Experts of a small language model.
Size: 11 layers, 26M parameters.
Experts: 128 experts in each of 11 layers, 64 xIELU neurons an expert, a softmax router.
Training: a variant of Adam for the experts, 9856 steps.
Below are experts of layer 2 (counted from 0) of a mixture-of-experts language model. Rows are named router (the router's row for the expert) and show model dimensions 0-127. Each number is 128 + 24 x the weight over its row's rms, rounded and kept within 0 to 255.
After each expert's rows: "gets" lists some tokens that make up at least twice as much of what it gets as of all text. This comes from a sample of Wikipedia text that the model never trained on. Tokens count by the router's weight.

# expert 47
router [121 139 126  98  97 159 132  97  64 145 135 114 143 149 150 131 151 133 122 139 149 138 133 105 133 103 150 137 136 109  89 132 143  91 102 109 136 125 138 105 135 100 165 158 144 112 115 111  75 158 113 143 150 171 145 123 106 166 165 175  83 125 149 119 104  85  85 151 149  92 147 143 119 132 100 158 161 148 138 150 143 105 116 122 113  95 109 125 125 148 166  89 136 106 121 135 105 125 158 167 127 152 109 135 158 153 166 156 100  97 105 101 139 152 105 110 126 136 149 178  95 122 115 105 119 156 159 120]
gets: " to", ")", " would", " may", " will", "\""

# expert 39
router [121  99 118 109 116 143 160  94  96 137 154 154 134 125 141 148 133  92 138 119 163 118 161 108 129 116 138 142 105 100 114 127 141  97  92 146 120 119 132 105 149 108 128  98 152  89 117 193 110 143 145 154 110 147 165 150 114 152 143 140 126 130 160 177  98 115 104 155 138 133 167 139 128 144 109 165 108 155 142 136 177 118 145 129  68  54 124 145 146 128 158 117 173 136 162 163 123 130 174 124 129 129 120 106 135 148 144 138  90 113 133 160 119 129 114  93 135  98 129 126  95 124  85 136 109 171 130 101]
gets: " the", " New", " a", "'", "The", " The"

# expert 34
router [167 129 128 130 108 161 112 137 134 112 173 118 117 138 154 151 154 127 160 113 130 142 136  96 166  96 138 132 105  97 113 156 149  94 131 129 140 122 115  90 154 113 133 132 161 132  90 175 120 139 128 166 126 106 138 137 140 130 152 158 128 108 135 141 102  97  93 144 138 147 138 136 168 165 118 146 164 145 156 146 189 102 119  59 132 103 154 113 131 124 122 130 171  93 136 102  92 115 154 174 144 120 112  82 132 165 133 139  65 101 140 134 159 138 102 105 150 111 170 122 129 151 129 130 141 164 133 121]
gets: "ed", "–", "T", ".", "W", "V"

# expert 104
router [139 111 133 100  85 131 142 150 125 194 125 110  85 143 144 146 145 155 154  85 182 140 125  97 183  99 144  89 131  90 114 143 141 125 124 119 133 110 121 115 154 126 129 145 149 123  94 118 115 130 113 151 135 138 133 103 115 138 149 147 146 105 115 188 121  90 136 136 122 104 138 133 160 178  92 120 143 127 139 143 180 142 134 118 114 118 146  91 186 163 133 118 126 121 130 149 125 145 136 145 135 176 111 143 134 150 131 129 113 106 166 181 189 133 119 119 151 105 133 124 106 134  87 120 150 153 150 104]
gets: "er", " of", "t", "d", " F", "ly"

# expert 114
router [138 122 112 117 101 147 148  73  95 148 139 100 108 140 137 163 163 135 143 133 168 126 153 110 148 102 174  98 106 114 110 127 166 105 110 139 110 125  95 117 129 107 122 110 140 109 127 150 109 155 160 152 100 149 131  97 108 140 156 140 104 105 115 140 101  95  85 152 150 122 176 141 131 153 103 159 146 155 163 140 120 124 122  94  91  82 117  80 154 160 126 103 128 104 162 156 106 146 165 138 153 143 125 123 148 157 134 133 102  96 150 130 168 148 108  83 164 117 134 126 110 182 114 120 117 152 126  98]
gets: " A", " a", ",", " C", " E", "C"

# expert 88
router [159 140 119 119 132 153 147  95 120 147 181 158 110 138 169 142 139 145 158 151 147 135 184 104 153 125 125 137 107 120 116 129 162 107  99 103 125 100 106  79 150 108 154  98 156 105 115 134 106 154 156 149 105 129 161 113 142 170 160 131  95 114 123 127 115  85 118 129 137 132 162 135 157 126 111 140 142 131 125 139 161 115 122  81 105 105 152 168 139 164 122  90 155 102 118 127 108 125 154 147 155 133 116  98 137 166 150 129  87 103 120 153 166 181 115  96  98 117 164 137  94 155  77 114 125 142 136 127]
gets: "s", " ", "am", ":", "um", "ing"

# expert 113
router [154  84 107  96 124 130 108 113 139 150 151 123 102 167 164 142 163  99 156 116 146 160 199 118 147  88  94 144 136  78 101 138 166  78  99 129 129 106 131  96 145 114 137 153 143  96 127 131 108 122 129 112 141 173 152  90  87 180 140 162 126 130 153 140 133 117  89 122 147 136 103 154 146 165 118 128 138 155 151 130 125 133  92 106 120 138 130 124 155 139 122  95 155 154 119 164 117 120 167 130 123 141 135 103 135 147 132 154 145 136 159 135 141 144  79  71 146 102 156 116 132 141 101 130 122 129 126 101]
gets: " a", "%", "th", " had", " years", "ve"

# expert 58
router [128 153 102  94 106 167 134 137  98 133 139 157 122 109 112 152 157 135 136 123 140 112 146  77 133 105 142 143 124  79 107 162 168 127 114 122 154 126 113 137 158 136 133 134 106 103 126 154 110 165 145 145 154 137 161 134 109 142 144 169 131 121 157 154 110  99  91 115 136 139 122 172 135 171 117 151 156 136 115 123 141  95  78 127  93 117 176  87 147 127 119 118 181 115 128 128  70 111 134 139 116 141 102  98 171 169 148 141 115 132 142 127 141 145 129 140 122 119 184 186  90 131 102  96 108 126 116 101]
gets: "=", " was", " to", " began", " –", " started"

# expert 27
router [145 157  94 106 124 163 109 112 120 136 178 125 138 123 140 150 168 131 145 113 162 130 142 111 148 103 157 141 133 114 149 143 173  87 114 153 121 154  96  99 149 119 134  95 155 119  85 162 115 139 112 138 131 137 158 106 107 173 140 103 131 104 172 200 120  98 100 153 174 131 142 143 141 125  82 158 117 146 141 152 159 155 112 100 106 118 150 140 149 143 145 109 157  75 149 135 140 109 167 133 132 129 129 122 163 115 149 124  94  77 135 107 163 141 119 130 144 110 159 139 115 144 107 103  96 140 154 121]
gets: " of", "M", "F", "ant", "E", "s"

# expert 0
router [129 121 118  90  87 122 190 136 112 147 150 126 123 145 165 149 167 163 160 119 117 157 159 117 160 106 122  98 159 142  85 169 165  60 106 137 135 106 112  98 126  81 147 127 165  91 113 121 149 155 133 125  95 135 137 149 106 157 126 110 128 119 148 129  98  84 133 127 134 102 140 159 153 132 114 106 148 138 109 113 170 112  93  84  97  77 138 109 152 140 145  98 150 124 149 151 127 118 145 139  98 142 140 113 117 127  96 141 118  92 138 169 149 129  78 122 136 112 140 119 112 147 114 126 130 158 126 120]
gets: "y", "al", "re", "ir", "ar", "w"

# expert 35
router [131  88 136 105 114 134 111 103 137 175 153 136 110 140 146 133 155 137 155 121 143 100 168  95 152 132 155  85 106 108  73 162 176  60 144 136 151 109 124 123 169 119 148 144 144 123 114 115 125 136 137 145 107 130 158 107 134 170 142 124 119 123 128 142 123 112 101 144 164 137 164 107 170 170 118 145 132 138 132 134 121 115 113 107  83 106  80 101 142 173 153 124 131  86 132 119  97 131 127 184 135 173 105 118 110 145 142 153 125 114 137 120 145 134  95  83 170  96 151 140 112 137 113 136 140 133 120  90]
gets: " ", " of", "-", "ing", "th", "e"

# expert 85
router [112 106 127  92  89 160 161 113 105 134 141 106  91 129 137 141 151 118 155 130 151 160 122 114 128  80 135 102 116 118 109 137 167 124 109 147  92 111 103 120 141  98 134 112 151  82 147 158 131 179 163 164 142 143 153 116 124 171 165 174 101 115 121 169 128 116 101 142 145 115 131 135 137 158  83 172 138 136 161 165 140 119  94 131 131 126 128  80 174 162 117  86 128 105 172 141  96 137 150 126 100 122 109 119 139 138 126 150 150 165 117 132 145 114 110 124 175 104 145 136 113 169 116  98 111 145 143 124]
gets: " \"", " (", " first", " I", "'", " final"

# expert 37
router [183 110 125 113 123 159 138 132 110 127 151 144 115 156 132 138 167 126 155 107 142 142 177 122 151  95  94  99 130 126 118 155 144 106 102 130 160  90 113 104 148  89 114 130 145 122  65 132 109 127 133 123 137 161 160 125 102 150 151 148 123  99 102 179 169 108 128 149 158 135 154 127 125 134 110 180 122 123 137 113 138 121 140 100 104 136 125 138 177 183  94 102 113 117 146 136 124 113 147 137 139 115 127 116 118 201 164 110  93 113 144 144 148 134 133 142 133 117 160 145 115 156  81 113  72 150 134 113]
gets: "the", "s", "ber", "'", "ent", " were"

# expert 98
router [168 125 103 125 113 163 158  91 113 130 174 121  79 150 161 133 136 130 155 113 128  91 112 124 142  81  69 120 116 108 126 156 154 105 123 195 158 117 104 102 126 114 171  54 145  96 111 140 105 148 119 126 112 138 125 150 125 140 143 139 106  97 172 143 114 103 108 132 138 129 151 109 154 113  93 166 127 116 152 130 156 106 101 129 105 134 122  82 128 128 134 101 146  85 167 144  83 115 131 145 160 165 107 131 121 129 156 127 139 109 133 145 142 145 108 127 132 121 163 100 124 148  97 108 141 129 152 122]
gets: " |", "\"", " album", " season", ";", " show"

# expert 20
router [172 118 113  97 154 147 168 107 101 111 146 118 135 114 156 163 137 127 155 116 154 145 137 115 143 106 110 105 143 114 110 154 129  80 122 148 133 138 116 105 145 113 128 113 169 133 101 165 109 142 108 112 164 136 135 151 114 163 177 117 128 107 135 168 125 119 126 166 150 145 138 121 166 109 135 140 154 149 167 149 160 131  75 108 131 106 207 115 132 150 139  99 168 106 154 135 142 128 162 139 137 137 117 109 129 120 136 140  71 104 128 147 144 117  61 115 130 110 131 128 118 160 111  68 122 125 104 100]
gets: "e", "am", "il", "m", "ul", "ma"

# expert 63
router [143 132  96 133 118 134 154 102  63 169 133 145 113 137 175 137 160 158 148 129 150 128 149 126 146 119 132 101 125  87 123 124 133  98 122 129 152  84 153  92 132  84 148 100 164  73 113 139 142 143 139 117 100 160 137 110 101 149 170 112 110 130 140 158 119 129 146 138 159 112 173 141 158 135 103 124 123 177 130 132 148 140  94 103 103 118 117 121 157 157  93  78 146 103 152 159 136 115 157 164 133 146 135 104 108 175 116 149 123 110 166 149 147 156 126 129 138 104 162 137  96 126  98 127 132 169 106 119]
gets: " A", " B", " G", ".", "s", " Le"

# expert 18
router [122 111 120  83  98 128 154 114 123 158 138 145 121 158 149 128 138 144 141 110 130 165 146  74 141 122  79 107 147 103 104 143 145 109 134 143 117 118 128 105 141 117 164 106 191 101 111 118 130 137 100 145 166 139 139 167 105 135 124 132 168 106 143 162  94 121 107 164 149 156 163 173 143 172 101 148 157 127 127 146 151 110 117 105 128 129 163 111 183 157 115  88 116 149 146 156 119 142 135 113 170 183 109 126 133 135 145 138  96 101 175 136 125 136 101 148 162 107 135 156 123 135  96 119 113 170 121 118]
gets: " the", " The", "The", " his", " this", " a"

# expert 38
router [162 115 117 103 124 147 130  61 104 165 148 120 128 127 144 175 134 138 147 111 165 115 158  97 155 118 157  91 122  95 100 141 149  99  93 137 128 105  90 116 124 130 162  69 164 100 109 140 133 154 147 127  81 143 138  90  99 151 157 146 124 117 137 155 113  96  77 154 149 118 159 127 133 161 115 167 143 150 144 145 156 156 100  90 119 106  76 115 149 154 133 106 137 112 158 154 127 120 145 128 116 146 119 117 147 152 129 155 103 102 145 123 160 153 111 126 139 115 132 120 120 157  97  99  89 145 145 123]
gets: " the", " M", ",", " Man", "s", " A"

# expert 72
router [132 115 125 115 124 135 182 129  95 156 164 117 135 138 161 129 163 152 139 116 144 147 153 117 126 117 141 114 142 112 108 152 140 110 111 140 152 134 123 120 122 127 147  84 157  86 112 143 105 155  84 166 154 155 154 146 117 156 137 155 143 123 125 152 121 120  92 129 157 178 168 156 150 158  93 165 138 157 167 162 121 110 122  98  84 102 119  75 149 123 131  95 151 132 150 134 105 144 140 141 166 169 119 112 116 123 145 137 124 105 149 136 146 122  77 100 160 132 148 139  84 181 117 111 131 172 125  94]
gets: " the", " The", "The", " a", ")", "|"

# expert 120
router [132 119 135  93 113 134 156 142 110 168 144 142 134 143 144 149 131 140 138 114 139  89 177 135 144  89 132 138 167 110 118 126 152 131 112 142 141 129 133 105 109 102 129  80 158 127 116 160 107 188 103 145  90 146 151 126  73 132 129 125 152  98 155 157  97 116 118 128 125 179 157 148 104 142  92 154 145 190 176 175 125 131 110 129 131 124 127 136 157 141 112  95 155 110 124 150 129  79 159 172 126 173 113 104 134 134 125 117  77 121 130 165 147 148 101 106 125 113 144 131  89 143 111 100 124 146 135 110]
gets: " /", ":", " local", " city", " town", " district"

# expert 122
router [148 131 129  91 136 132 110 156 156 152 132 146 124 129 143 148 138 152 138 133 157 153 172  63 130  90 116 160 166 109 127 131 148  65 108 148 129 122  91 120 136 106 128 165 145 126 136 135  88 146 112 124 109 130 174 132 125 138 139 153 126  94 142 147  98 111 101 151 151 125 145 144 170 151 104 150 134 151 125 157 172 109 128 100  92  56 119 122 128 175 115 108 156  79 144 122 133 150 161 110 177 169 121 132 147 131 150 134 145 101 111 141 159 129 110 102 158 107 144 123  90 158 123 110 129 147 122 121]
gets: "ed", "e", "s", "ing", "te", "ated"

# expert 79
router [142  89 101 109 128 137 161 125 107 137 151 153 113 146 149 123 143 173 112 120 131 157 110 107 141  97 130 117 120 108  82 171 144 126 118 142 138  96 110 111 163 105 109  82 139  91 115 139 113 140 158 135 128 143 128 128 134 152 142 135 149  89 140 181 113 103  95 140 115 139 163 143 135 160 120 119 120 138 154 124 109  98 111 120  82 124 147 114 140 167 150  84 121 114 163 123 103 132 143 131 156 180 115 123 160 163 135 193  94  87 166 168 162 148 104 101 120 114 128 195 108 142 126 120 107 142 124 125]
gets: " The", "en", " (", "or", " was", " In"

# expert 119
router [124 135 105 104 127 135 151 111 110 185 137 122 136 141 121 158 135 188 120 142 139 145 161 109 162  90 130 132 118 140  96 133 166 110 111 122 134  96 142 111 157 108 137  64 142  98 120 129  84 142 105  97 141 129 124 140  94 129 145 135 139 117 159 141  84 100  90 140 138 108 190 155 135 140 117 138 138 138 129 150 139  74 136 134 100 124 132 115 152 158 166  89 152 108 140 166 127  86 160 125  93 139 135  86 147 161 153 118 132  83 139 148 167 129 111 129 158 126 137 140 128 138 103  94 109 144 158  91]
gets: "8", " |", "in", " he", ".", " is"

# expert 69
router [142 152  78 103 130 144 185  91  91 134 147 151 116 130 139 164 152 136 127 116 131 150 122 120 117 102 141 123 123  82 116 145 146  98 102 164 134 127 113 133 125 111 141  90 146 102 105 151 134 137 168 108 107 113 132 142 130 160 144 146  63  67 142 139 132 135 108 165 156 149 145 121 149 127 102 141 142 136 144 155 185 122 101 128  90 113 153  87 144 122 105 109 123 116 130 114 103 140 133 143 115  98 126 111 136 159 126 149 116  60 134 116 140 134 103 118 179  93 142 130 128 131  84  82 121 173 148 129]
gets: "t", "'", " made", "er", "T", " used"

# expert 40
router [165 100 120  91 100 124 147 112  92 133 141 141 139 151 173 157 150 132 168 111 172 151 145  99 152  99 147 123 137 114  91 128 157 134 115 129 127 110  87 119 134 102 125 145 168 120 113 137 147 160 149 122 101 145 139  96 144 123 156 125  92 103 146 155 128 116 137 143 158 111 152 136 116 152 108 131 132 158 139 137 126 117  75 110 101  95 138  66 155 144  96 114 139 118 160 160 105 175 149 127 143 158  87 131 108 151 163 119 124 112 133 137 157 151 120 146 129 101 178 138  89 156  87 116 172 138 151  86]
gets: "s", " R", " one", "W", " S", "ers"

# expert 13
router [123 100 135 100 102 134 160  88 108  96 128 124 125 151 142 174 148 143 159 106 148 140 158 122 152  94 109 142 107 124 117 116 173 109  78 175 161 130 109 122 156 102 118 128 136  87 100 139 129 139 150 141  94 147 142 159 108 166 177 161 131 112 135 144 124 100 117 141 166 174 117 133 134 110  99 148 123 143 151 144 139 102 138 116  91  84  91 145 122 161 129 121 119 131 147 135 133  74 160 122 127 136 124 153 168 159 153 102 116  78 106 141 153 136 116 131 140 109 177 110 102 143 120  80 131 142  98 114]
gets: "al", "ar", "1", "mar", "an", "am"

# expert 97
router [135 135 101 122 123 131 187  89 110 146 150 110 106 144 155 166 111 140 138 113 128 131 168 133 130 112 121 113 128 106  99 191 173  86 128 135 135 116 103 110 112 127 157 118 130 108  98 115 113 154 186 152 141 149 126 163  83 195 168 136 129 119 139 124 102  94  97 132 143 139 121 144 162 139 131 126 158 161 136 134 136 107 105 111 131  77 135 142 135 124 124 134 144 119 119 123 133 142 164 150  94 118 122 160 158 135 131 155 112 109 106 134 172 137  85  99 189 102 131 139 120 150 130  96 131 160 155  93]
gets: "k", "y", "ty", "ing", "0", "t"

# expert 46
router [126 150 139 128 113 126 156 134  91 110 165 101 158 127 173 162 139 131 149 110 162 138 172 112 153 105 143 123 100 124  78 145 120  87  96 144 129 120 103  90 140 117 163 119 144 113 122 154 132 126 108 137 134 175 151 146 127 149 149 121 119 112 137 103 125 108 109 124 172 153 129 153 116 126 125 158 145 143 127 134 149 137  80 108 102  47 153 126 172 141 129 103 145  75 140 140 124 117 104 145 126 155 129 116 146 154 123 164 107  96 121 125 137 135  84 118 164 105 134 147 100 172 136  85 110 168 148  91]
gets: ":", "s", " —", " State", " United", "age"

# expert 118
router [156 123  70 117 100 189 122  97 114 137 149 131 107 172 137 128 158 148 139 116 135 134 152 105 133 105 146 120 117 124  69 131 147 112 125 168 133 129 122 133 131 101 142  57 146  88 113 145 104 125 150 136 133 152 123  91 119 150 157 131 157 111 134 125 123 100 116 171 150 139 141 145 118 173 111 171 164 142 148 157 179 101  89 120 120 117 107 114 139 146 162  98 151 115 143 127 103 146 137 120  83 151 104 129 143 143 151 151  95 132 167 114 148 168 112 115 160 101 154 152 102 164 131 137 146 131 102 123]
gets: " and", " he", " He", " who", " she", " which"

# expert 62
router [160 124  85 109  73 129 120 121  95 152 155 164 134 160 110 147 156 124 141  98 158 108 148  87 149  88 170 124 141 111 110 161 151 110  75 148 153 126 109 110 153 117 139  94 170 136 137 128 129 159 148 140 140 177 146 137  85 158 144 147 150 106 116 178 126  91 111 117 142 143 141 150 122 136  83 135 121 108 163 172 123 142 119 106 125 112  92  87 149 163 132  97 105 106 136 148 121 107 138 152 145 161 116 155 143 147 157 128 104 101 125 125 143 151 151  94 130 108 147 128  92 158 114 127 124 155 123  96]
gets: "h", " G", "z", " N", "ch", "sh"

# expert 23
router [182  98 109 109 101 117 122  71 110 139 153 147 132 144 150 159 141 156 122 139 164 167 132 111 144  91 138 146 145 110 123 130 171  73 118 144 111 102  77  98 130  99 127 119 162 110  97 135 164 134 144 154 124 137 156 149 108 148 159 135 126 109 127 125 142 103  81 171 147 116 137 136 126 110 124 141 146 148 138 124 165 127 115  74  95  67 121 114 158 127 131 125 101 126 137 120 108 109 139 186 109 118 102  91 127 183 134 140 115 120 152 131 125 149 125 172 152  97 129 161 105 127 120 111 128 141 149 100]
gets: "y", "al", "d", "on", "ion", "ic"

# expert 48
router [149 117 114  79 114 158 143 100  90 150 148 128  94 143 109 142 141 133 141 121 147 113 141 114 160  86 180 131 116  72  95 137 136 117 112 169 129 151 131 108 149 110 111 108 128 116 139 148 115 159 120 133 132 156 148 166 124 141 131 173 143 127 139 168 130  93  95 183 163 109 134 128 135 142 105 131 146 171 150 171 140 123  65 108 108  98 149 131 158 166 139 120 134 106 178 151 133 116 194 155 171 134 119 111 152 158 139 156 113 120 109 173 127 112 128 116 125 126 126 112 112 141 103 125 128 143 150 117]
gets: " about", " of", " no", " or", " Ma", "o"

# expert 115
router [155 111 103 116 114 126 125 102  86 144 168 108 111 133 115 145 183 151 183 120 153 102 156 110 184  95 150 141 135 117 120 146 139  81  92 109 114 131 107  96 161 108 155 129 119 126 129 119 120 174 123 141 127 139 124 146 109 153 145 108  93 106 137 147 111 121  96 150 158 146 144 125 129 153 127 145 139 154 142 179 123 130 102  92 107 116 159 116 134 131 141 126 137  78 142 139 107 141 149 146 117 127 104 117 144 137 136 145 115  88 156 166 148 140  99  68 163 114 175 139 105 149  72 125  99 156 160 119]
gets: ".", "0", "S", " S", " A", "K"

# expert 60
router [145 130  89 103 109 149 145 102 116 155 162 115  93 136 144 150 129 113 140 126 171 150 161 112 164 105 189 102 101 126  98 147 153 116  94 147 133 134 116 113 143 104 130  98 142 100 121 137 129 165 137 120 111 145 143 123  83 155 142 135 146 115 134 166 115  84 101 154 161 125 168 128 134 152 106 127 143 161 127 154 161 133 129  93 123  77 123  88 143 145 111  84 134 100 156 133 135 137 154 127  65 153 150 136 158 124 139 138 102  72 141 173 142 147 115 123 151 101 147 123 111 145  97 129  95 147 138  91]
gets: "s", "va", "ga", "p", "ca", "G"

# expert 117
router [169 140 109 107  96 158 142  75 130 138 150 143 118 136 146 131 151 152 144 122 143 127 153 111 152 108 163 132 105 113  95 141 134 103 101 168 142 126 118 115 135  94 133 120 155 102 126 151 135 157 125 118 104 151 137 163  93 136 150 147 110 117 116 134 134  90  90 152 151 129 187 128 155 168 108 142 153 160 143 158 139 127 155  97  95  77 108  61 156 135 147 102 140 106 161 153 106 149 150 160 132 145 127 141 149 144 112 151 121  96 133 152 140 155  91  87 162 110 158 128 102 160 113 126 130 164 121  83]
gets: " C", " but", "4", " L", " F", " K"

# expert 99
router [150 117 119 146  95 109 124  90  84 114 186 133 113 149 123 148 167 116 146 123 134  99 183  96 140  86 147 131 145 147 118 155 135  98 109 131 134  93  68 127 120 101 150 126 138 101 130 149 121 143 130 136 173 127 125 162 153 172 122 135 121 130 171 142 126 113 101 137 123 144 127 131 167 154 120 169 138 137 136 164 144 136  99  94 123 139 140 124 140 128 145  90 131 106 165 194 106 115 147 126 103 138 113 114 138 162 142 122  72 147 128 123 135 155  90 108 125 104 141 138 108 124  83 118 160 154 149  79]
gets: "is", " It", "on", ".", " that", "The"

# expert 61
router [195 113  91  99 102 137 126 126 134 172 141 114 125 152 144 171 135 140 131 117 139 129 160  81 158 103 131 128 128 107 110 144 162 106 146 119 125 118 122  99 140  94 147 135 117 151 109 152 142 123 121 132 133 150 156 149 123 162 148 159 119 132 129 159 127 116 118 157 142 167 137 123 135 136 108 153 178 136 151 125 159 110 126 109 138  92 148  76 164 145 106 127 136 122 132 119 141 143 138 153 145 141 138 179 110 152 163 135  99 100 144 151 139 143 107 155 169 128 156 135 142 173  64 100 125 193  98  81]
gets: "ing", "y", "et", "-", "ft", "th"

# expert 67
router [138  91 141 123  94 139 157 103 124 175 159 122 151 165 149 138 142 148 120 102 163 125 159 106 137 102 124  90 145  95  90 119 159 120 115 161 138 115 106  84 132  92 167 115 155 107 108 137  92 154 108 168 104 125 159 142  83 152 150 161 138 123 124 138 109 109 116 151 155 159 125 119 132 145  96 174 129 110 109 152 194 118 104 134  89  94 137 110 125 156 112 109 134  87 129 181 148 128 147 150 131 169  83 126 166 164 129 137 132 138 118 155 156 142 117 131 147 121 104 140 103 129 122 117 118 153 125 112]
gets: "2", "y", "re", " social", "ical", " commercial"

# expert 80
router [157 121 116  78 133 160 137  59 102 132 178 137 132 150 134 167 150 127 124  97 122 111 117 113 128  96 128 140 104 137  93 104 181 118  86 134 171  92 117 115 113 117 117  88 151 117 119 170 125 174 124 164 116 141 126 103 101 143 136 166 110  71 139 138 132 105  80 134 151 131 148 156 121 124  94 139 132 147 152 148 139  93  97 108 103 136 144 139 133 127 133  95 147 102 136 151 117 146 150 188  78 140 121 110 138 141 125 127 102 147 129 118 149 108 106 122 128 112 169 160 118 121 100 105 107 144 132 153]
gets: " (", " for", " \"", " to", "″", " name"

# expert 10
router [157 126 112  86  74 157 124 113  93 138 114 115 108 111 135 139 156 117 158  98 163 131 157  99 113  96 125 146 125 114 106 184 156 118 138 163 149 135 111 132 131 112 129 162 134 126 116 164 109 149 121 136 140 181 156  93 127 133 152 172 129  98 168 143 102 135 123 131 148 159 155 186 130 155 138 150 156 137  99 153 134  88 137 120 115 126 119 113 178 146 156  85 131  95 150 148 115 107 119 133 147 133  76 143 154 150 170 135 119 118 112 138 166 139 109 123 139 121 140 146 110 145  90 132  81 137 125  83]
gets: "=", " two", " of", " first", " four", "The"

# expert 106
router [148 153 107 104 129 141 152  72  71 153 159 135  95 136 149 154 115 140 138  98 163  82 139  94 160  93 135 113 136 111 122 134 183 125 116 159 146 120 134  85 140 112 130 132 135 116 140 124 118 160 137 151 138 103 138 131 110 155 157 163 144 116 124 102 102 118 115 134 135 128 175 164 156 136 106 170 136 148 154 153 163 122 103 108 131  91 169  67 136 149 122 122 173 102 145 113 113 108 151 107 114 164 105 110 132 142 145 165 128 118 134 174 156 162 107 144 177 124 111 154 105 134 129 114 146 132 138 119]
gets: ",", "|", " life", "9", "6", "1"

# expert 94
router [153 128 127 116  85 181 161 105 108 152 179 117 109 117 158 140 162 118 153 130 160 130 156 123 151  94 139 105 121  66 106 131 156 104 137 165 112 136 126  98 146 126 115 134 124 111 119 142 124 183 129 135 115 147 160 104 143 146 121 129 135 119 154 168 112 107 122 143 167 109 143 171 151 149 125 146 141 152 181 142 140 131 130 117 104  63 122  89 145 135 127 120 162 104 136 179  93 152 154 135 113 166  91 142 142 119 136 134 106 105 144 121 158 168 108 134 152 115 147 115  72 135 106  96 124 128 135 125]
gets: "s", " his", " its", " their", " her", " family"

# expert 91
router [149 100 115 114 132 112 144 131 115 159 143 137 158 126 128 177 149 161 168 119 161 163 178 118 142 108 162 134 118 129  92 163 147 106 103 147 114 109  99  75 152 140 150 124 164 101  97 126  83 164 152 125 150 158 158 128 109 163 166 163 146 127 133 142 129 105 103 138 146 162 134 147 124 155 102 150 137 141 127 131  95 153 139  80 103 101 105  89 158 159 142  73 137  87 149 150 118 109 119 149 128 115 145 122 127 132 121 165  87 100 133 135 164 113 103 102 136 110 143 126 106 148  95 117 108 142  99 121]
gets: " in", " of", "n", " Al", " U", "ers"

# expert 82
router [145 139 129  93 123 134 149 132 100 142 165  92 116 138 118 123 158 156 184 103 150  93 127  76 164 101 157 153 121 121 117 123 126  88 117 129 150 127 126 114 121 116 157 140 130 120  95 139 117 137 133 108 125 140 173 130 115 135 123 144 126  99 156 159 125  96 122 149 152 134 168 148 150 153 121 166 150 170 127 123 147 129  53 107 100  84 146  96 137 153 115 121 108  79 162 183 117 123 113 159 142 119 115 159 122 148 117 116 133 120 160 148 139 145 101 124 151  99 154 130 140 134  75 113 120 173  79 126]
gets: "o", " on", "ie", "ine", " of", "O"

# expert 52
router [168  80 107  94 100 124 109 108 132 175 163 162 129 157 151 157 145 121 143  95 148 154 116 121 124 137 159 128 112 138 118 135 170 121  92 142 114 102 106  82 150 124 124 125 142 108  92 136 137 160 192 146 146 124 141 142 147 168 156 134 147 114 130 165  99 116 113 173 157 162 168 144 145 117 101 151 126 146 169 137 154 134 136 115 106 100 149  78 160 141 145 126 117 128 155 136  96 129 109 151  86 135 117 102 101 140 124 155 109 119 126 139 129 103 114 135 149  93 141 141 103 147  99 119 133 146  69  90]
gets: "2", "l", "a", "on", "n", "li"

# expert 26
router [160 109 133  93 143 131 162 102 112 138 143 110  88 129 125 160 150 170 118 112 137  98 162  65 182  98  77 139 124 122  92 120 147  94 105 111 123 113  91  83 125 109 143  90 161 102 136 128  64 147 121 151 147 134 149 126 105 132 135 142 139 116 133 113 130 124 126 141 135 128 156 130 161 158 107 151 152 142 166 133 157 153  81 117 115 101 126 115 170 146 155  78 146 100 147 171 143 155 138 107 106 122 103 143 149 149 161 133 118 126 139 140 177 140 107  95 149  91 130 130 125 122 112 120 125 132 115 107]
gets: "e", "===", " in", " con", "ne", " In"

# expert 125
router [186 149 101 136  80 111 141 103  78 154 146 121  81 139 135 148 180 132 148  93 156 152 154 113 154 109 114 147 134 114 136 111 135 121  80 148 144 122  75 122 122 120 125  77 162 116 107 157 123 154 115 157 144 110 140 106 117 155 144 152 103 101 145 133 123 108 111 125 172 115 134 139 145 132  95 171 148 166 145 138 139 117 102  91 116 103 147 140 159 155 131  74 144 120 139 145 145 113 138 151 106 166 131 138 135 129 114 161  93  76 142 111 151 152 116 130 134  98 148 178 120 146 119 123 140 160 130 135]
gets: ":", ".", ",", "0", "9", "s"